{
  "d_shared_expert": 0,
  "router_score": "sigmoid",
  "normalize_top_k": false,
  "routed_scale": 1.0,
  "balance_loss": 0.00456,
  "lr_router": 0.00111,
  "vocab_size": 16384,
  "norm": "rmsnorm",
  "tie_embeddings": true,
  "optimizer": "soap_variant",
  "batch_tokens": 131072,
  "seq_len": 1024,
  "train_tokens": 480900000,
  "dataset": "wikipedia_en"
}
Below are experts of layer 2 (counted from 0) of a mixture-of-experts language model. Rows are named router (the router's row for the expert) and show model dimensions 64-127. Each number is 128 + 24 x the weight over its row's rms, rounded and kept within 0 to 255. Numbers have three digits each.
After each expert's rows: a language model's description of what the expert responds to. This comes from a sample of Wikipedia text that the model never trained on.

# expert 13
router:141104141090130126095143106112080141157133109136099127108119113098137108168114118147093099097100112151097083117098132143123140131143139137127125152114142162143158117116136142158180128152120134
Description: Pipe separators and numbers in sports and statistics tables, such as a +13 goal difference, plus commas ending clauses in prose and list entries.

# expert 31
router:125130124061163139110130154086122149126158142142105114112131105123124109142101110131074096163107149100131138088116159128119132110145125114115147131138121101152119133080131183151158133130077141
Description: Time words such as day, week, year, season, time, round and period, often after "in" or "on", e.g. "(Tuesday)", "A week later".

# expert 48
router:131101188115122102122101179156109109161166102104098129128154104108132131151108148146126090062122120135127111067069122152126139122165167115122105094127129126138121130110118154134156124155071099
Description: Number words and quantifiers after the or a, such as two, one, three, other, all, first, several, often before years or times.

# expert 30
router:135107143089129127099143105113085139155130114143097121109120117098137107168114113149092092096098117151095083119096132138121142125145140132134124144111140158146164114114137136157179127155123136
Description: Line breaks and closing parentheses ending list or table entries, plus numbers in tables of football squads, cycling times and coordinates.

# expert 0
router:137100136090127126106136125097079139170141106146090123095133112110145096170114115148087087092101124133109091119100121140128140117158146134113130141113153142136158110124118132158179140154110136
Description: Single digits and short digit pieces inside multi-digit numbers, such as coordinates, years, vote counts and table scores, e.g. 34.25'8', 166'3'.

# expert 19
router:134103141086129129098144103113085144155135110142102125110122118097138110162116112149086095097100112150098088120097130140121142126143135134125120145115146160145159114114137136157179130158122136
Description: Digits after minus signs in climate tables (−2.1), word pieces in names, and connectives like "that", "on", "in the" in prose.

# expert 20
router:155099138091144104136129146116093123161125118131084110106161119115138123188124098154067084098123120117108109116123142107153166146152152132099122124075152136129108096114084120144158122162110148
Description: Two- and three-digit numbers in tables, dates, scores and measurements, such as 24 Hours, 8 out of 10, 29.4%.

# expert 7
router:144062159123110112087115160145122131147115160130148134080127125116098142158106083167110128127103109130105113147094159108112127114110119126143171106093098117120152103092135131141157115138149118
Description: Short pieces inside a word, such as "ut" in plutonium, "it" in albeit, "at" in format, plus LaTeX symbols like \, $, frac{.

# expert 56
router:100137163096101141097126120112126112153159137126131139095123131140141093191097179136129137114080109139095117129109121136144148122138155111095126129134156135152098108122103130117168161171127155
Description: Line breaks and pipe characters that end or start rows of wiki tables and infobox lists, including |---| separator rows.

# expert 27
router:132137147100155152093131111107145086148134102140119177116158138073123108151130120166055110133103115089135130118062126116122137148169152098125109152111156099183115098112099163116132130111093134
Description: Sports words in articles about seasons and competitions, such as team, League, Cup, season, player, goals, franchise.

# expert 1
router:094139147138164154092131130131126094093152126138139143092109170138124098145135138159126108111102117097128148124121127140111131132161129114096123138140179104142107108142092133154180116171101152
Description: The leading digit of a year (1 or 2) after months, "in" or an opening parenthesis, plus month names in dates, e.g. "June 25, 2", "(1745".

# expert 60
router:157130132119114110114112160157098116150153121121101108111161111115110152150144184144116087133081080116160137130142150109134155153118123129156125100108123146101142140074123163149140120124135120
Description: Final pieces of English words, often plural or verb endings, such as -art, -ets, -els, -ings, -ors, e.g. sm-art, mall-ards.

# expert 14
router:139122107112130129123129144146142136145189087091112102138130118109140095150118155130080117120123146132136110141127119123109144176124112152123155147111141130152138125104125139142152157108133153
Description: Middle pieces of words and proper names after a capital letter, such as L-ear-ning, Fam-ic-ase, T-ous-saint, Diss-on-ance.

# expert 2
router:156137131094105101092114103158115135149142102166106109122137115103138146142111151158087120127115123124081116121079141144133120133146145131135107153105128130140175136069107112183164103151097150
Description: Word-internal pieces such as ose, inet, ate, ine, mostly after an initial P or p: p-ose, Th-ose, n-inet-y, abd-omen.

# expert 41
router:146087151103120120067106100109114123183173138165117162094107136094150097152130153151124124128103140152106087101113121064142163136126126166162174115135127106162136102120151117156164139140137143
Description: LaTeX pieces like closing braces, subscripts, superscripts and backslashes in formulas, plus the conjunction and, ampersands and commas in lists.

# expert 10
router:093119114082110095133086131156103100181152102127136144128146144087097137147117131112120102130136097111093096125083148094149151188141144104122134131100121129140145107099155167133153120153100114
Description: Prepositions and particles after verbs or modals, like go beyond, over, against, up, into, and some following verbs such as take.

# expert 28
router:122156132103141135144099132144133136145130100118112153133116143112135155134105105171098096098114107195106117138153144143117100142134130115138159138085155123154160118114140143177133113142143136
Description: Word-internal pieces like ain, ill, age, ide, ace following an initial letter, as in Main, O'Reilly, Chastain, fault.

# expert 16
router:137105145086130124100144107105086144157133108143102128113122113101134107167112117146091092097097115152096085118095133142122141125141139129132124149116141164148161117117137137156183132151119137
Description: Numbers in coordinates, scores and codes, plus sentence- or cell-initial words like The, On, new, and name starts.

# expert 9
router:137127169138120155140074133154134139122145118157114101088148123137116126152140165098098124091111124158127122124072157101097162133147181122142133140099131118112132147116081142151113111104120136
Description: Mid-word pieces ending in a vowel inside foreign or Indic names and taxa, such as a, i, ra, ia, ana, as in Madhya, Andhra.

# expert 44
router:124118135091125107100130113125075127143134150129094139129147084144133098146123148130082114122086101105090128136103121089091130106141146106147114153134116101144145114105152150143126132123108090
Description: Suffixes ending a word, such as ation, ate, ated, ating, ator, icip: repatri-ation, fortun-ate, Part-icip-ating.

# expert 4
router:138105143087127130100141108115084145150133110145101124111122113098135109164118115146087092094099113151096080122098129142123141129144138135129117147113143166146162115118135140157184130157122132
Description: Digits and number pieces inside table cells and statistics, such as climate values, league points and incomes, plus odd name fragments.

# expert 24
router:142104150090111145101138143104115091136123110130149090114150160119155106150074130102113088106109118131072101143094128093109144125144112099145148125100144161148105071138134149127148109171141123
Description: Colons and field labels in infobox-style lists, especially taxonomy entries like - Genus:, - Authority, Trinomial name:, plus Length:, Manager:.

# expert 39
router:098125118138143149085119119158103113150156113124101141132147141086119124136084118116104084119076095099116118106110133135111096123162126111118116099109134109123122131117110108135144161150115110
Description: Prepositions and the article after verbs or nouns, such as in, of the, in the, at the, for, as in "champion in the semifinals".

# expert 53
router:126068118124160104151130120101105131195132125127108113096151126120131098204117131121116070098100128131135043124116102136128130123189159137118170125124131148146098083131100161140123134148109142
Description: Pipe separators and adjacent digits inside sports league and statistics tables, as in 14 | 9, also semicolons and percent signs in data lists.

# expert 5
router:139113148090129143086105126138088098130150127121084160094132146106109137149142112128098113114106073124102100109083119104154138121160137106148131118136138134110135123085070134111148151125119112
Description: Main verbs of past events right after a subject, often he or the band, in biographies and histories, such as joined, served, released.

# expert 23
router:135104143090130129100144103112083142157133109146099124111122114102133106166114115148086091097096114150098085118097130139122141126142142133132126146114139162145161113114140137155181129155124134
Description: Numbers in climate tables and dates, such as 12.9 or June 13, plus separators in lists, chess moves, and compass words like southeast.

# expert 46
router:165098180128110103115125125099091126153131152101100111117139138140132120135098125118128135108094118136089121112130091167121130124132165142126170096104138122163131094126106136117157151131131139
Description: Commas and prepositions of, by, from, with, especially after passive verbs, as in repealed by, produced by, operated by the.